Below are experts of layer 5 (counted from 0) of a mixture-of-experts language model. Rows are named router (the router's row for the expert), gate (a neuron's input weights, with its number), up (a neuron's input weights, with its number) and show model dimensions 0-63. Each number is 128 + 24 x the weight over its row's rms, rounded and kept within 0 to 255.
After each expert's rows: "comes after" lists some tokens at least twice as common just before its tokens as in all text. This comes from a sample of Wikipedia text that the model never trained on. Tokens count by the router's weight.

# expert 42
router [123 134 135 112 112 144 119 136 100 129 110  96  71 154 136 137 139 190 136 119 108  97 122 127 153 125 132 157 139 104 151 108  91 100 116 136 146 154 146 123 148  90 130 104  71 128 107 114  94 169 148  85 129 127 155 114  89 119 113 162 122 108 106 170]
gate38 [117 145 168 132 109  84 142 154 122 119 134 114 141 143 126 148 132 124 104 102 136 126 121 148  99 108 158 139 128 137 176 109 130 118 152 125 113  73 130 123  86  98 156 110 134 123 119 101 148 154 132 113 137 141 163 102 130  99 127 135 142 131 100 146]
up38 [ 78 102 139 139 151 158 133 113 129 141  86 176 139 115 139 136 154 103 131 125 117 144 141 127 166 138 168 154 126 173 121 144  99 155  95 130  48 118 122 146 154 101 109 123 101 106 141  81 152 112 111 163 103 149 142 111 139 127 122 166 146 115 151 115]
comes after: " |", ";", "|", ":", "1", " /"

# expert 48
router [162 131 139  87 112 152 111 100 131 154  83 101 114 123 200 132 153 128  91 118 103 116 168 103 127  87 133 150 121 119 165 153 113 115 113 145 155 145 152 127 145 126 124  90 118 147 126 128 101 124 142  89 115 134  95 134 132 142 117 211 150 136 109 155]
gate15 [133 105 149 109 124 124 148 131 125 173 121 131  79 116 138 111 132  87 114  95 123 121 146 108 142  97 110 126 116 139 151 131 124 163 114 157 165 162 118  92 124 118 121 173 132 107 119 128 129 104 181 118 146 132 162 151 130 177 136 166 104 112 108 148]
up15 [158 119 116 164  91 137 148 105 150 172 142 103  99 149 132 116 107 124 119 167 146  95  85 135 160 104 135 152 116 111 161 143 134 100  94 122 108 140 123 116 137  99 104 150 140  93 141 115 116 149 155 187  84  97 126 138 167 121 125 148 122  65 119 160]
comes after: " the", " a", " of", "'s", " and", " his"

# expert 37
router [152 107 133 109 116 151 136 116 126 124  92  85 139  96 116 133 128 178 139 116  99 125 134 132 141 112 125 115 131 110 133 139 108  80 101 150 112 130 106 112 130  67 112  79 116 144 109 152  89 152 146 115 130  98 175 136  83 143 128 153 162 136 134 116]
gate11 [122 156 141 118 111 100 103 155 148 111  86 106 160 142 108 123 108 165 109 134 103 141 171 122 152 132 157 150 134 130  54 107 153 122 139 148 136 129  87 131 122 136 133 128 117 125 127 162 140 130 122 180 100 183 133 133 136 139 133 114 148 139 144 138]
up11 [142 147 151 104 116 133  69 110  93 130 158 151 165  82 138 102 130 161  91  91 137 125 147 122 122 104 142 136 117 120 117 103 135 167 122 120 128  81 156  64 128 147 178 115 131 112 149 123 131 113 102 139 127 140 116 134 134 163  97  94 121 117 104 143]
comes after: ",", " and", "s", " well", "ers", "es"

# expert 49
router [156 146 137 114 120 126 122 132  90 142  90 102 121 136 158 163 117 157 133 114  93 103 182 112 124 124 129 137 128  74 130 111 107 114 122 169 110 180 181 128 161 129 128 121 131 152 125  93  86 160 128  65 118  99 130 129  96 139 116 135 136 128 147 127]
gate0 [160 122 116 159  88 133 110 127 112 127  92 124 146 103 120 142  95 139  92 109 120 131 145 169 166 173 153 164 148 141 138  69 128 127 119 132 139 139 110 125 139 135  74 141 130 139 111 113 201 146 126 123  82 159 129 112 114 147 128 119 122 151  99  97]
up0 [110 118 122  96 148 148 151 176  93 133 105 150 107 134 131 112 110 140 105 131 131  68 108 124 158 149  74  91  77 116 152 105 103  90 126 151 134 147 127 137 155 121 142 172 122 138 172  93 118 130  86 127 118 114  97 139 113 106 133 123 111 148 122 111]
comes after: " ", " |", " (", ":", " $", " +"

# expert 1
router [114 130 143  96 130 152 112 113 120 105 109 101  70 116 137 143 152 190 105 113 112 108 134 110 128  80 133 124 113 114 151 139 121 116 130 143 124 152 158 119 170 126 132 133 131 155 132 160 141 153 140  75 104 125 117 125  98 142 146 155 122 142 127 158]
gate42 [139 153  80 105 155 155 126  96 127 130 106 136  92 144  77 126 120 142 102 146 122 115 133 132 147  86 107 124  83 126  89 166 112 130 160 158 110 138 137 123 154 118 138 101 179  90 123  89 115 152 121 109 136 157 161 130 120 105 153 120 138 139 145 124]
up42 [113 153 118  78 113 130 123 143 140  89 101 117 129 156 112 142  93 138 106 155 132  97 128 100 127 151  91  77 138 153  85 105 143 125 101 149 128 126 146 103 115 110 158  72 108  86 119 177 122 105 100 158 137  98 101 153 129 145 117 164 140 131  69 132]
comes after: " ", " (", "|", "–", " in", ","

# expert 59
router [136 120 134 135  96 144 136 164  95 126 121 106 137 149 161 167 149 150 114 113 142 116 152 137 127  79 142 136 102 146 162 149 114 123 114 150 131 133 159 152 127 114  97 121  98 130 141 137  98 131 115  78 134  91 112 149 121 151 116 214 163 100 143 108]
gate22 [147 132 117 130 118 153  96 129 162 169 172 129  89 106 135 144 108 115 106 115 117  97 116 159 114 115 112 135 140 101 142 131 126 126 117  82 106 159 142 159 125 121 100 159  93 126 187 175 126 186 149 110 135 111  97 136 170 139  78 129 161 121 113 150]
up22 [137 164 169 147 126 154 128 170  87 144 175  79 142 159 112 142 112 114 101 155 147 111 120 105 132 134 157 145 110  97 133 129 109  70 159 124 145 141 140 125  94 144  89 134 105 118 109 135 131 108 141 116 126 144 114 125 136 112 165 146 143 163 130 164]
comes after: " the", " a", "-", " and", "ic", "al"

# expert 30
router [142 149 148 102 126 150 110 155 129 149 108  81 102 159 146 134 136 146 105 102 152 124 133 106 172 121 105 148  81  89 147 132  97 121 103 141 122 117 177 177 163 107 108 106  95 144 166 112  90 125 142 119 114 134 127 156 103 104 123 137 180 135 101 114]
gate7 [137 142 125  94  99 177  73 145 117 140 111 128 116 128 149 116 121 138 114 123 110 135 129 131 120 149 142 150 117 121 109  97 137 107 134  66 126 106 118 108 135 155 126 118 114 118  80 120 173  85 126 176 120 130 183 144 145  84 171 120 122 123 127 125]
up7 [135 134 150  98  94 114 135 153 154 128 135 114 120 133  85 128 129 156 143 155 153 144  90 136 112 105 138 160 157 113  65 134 151 116 175 106 146 133 133  93 112 136 120  72 112 148 110 120 133  99 169 129  72 107 137 114 110 111 135 140 160 129 114  81]
comes after: "\n", ")\n", " |\n", ";\n", ".\n", "s"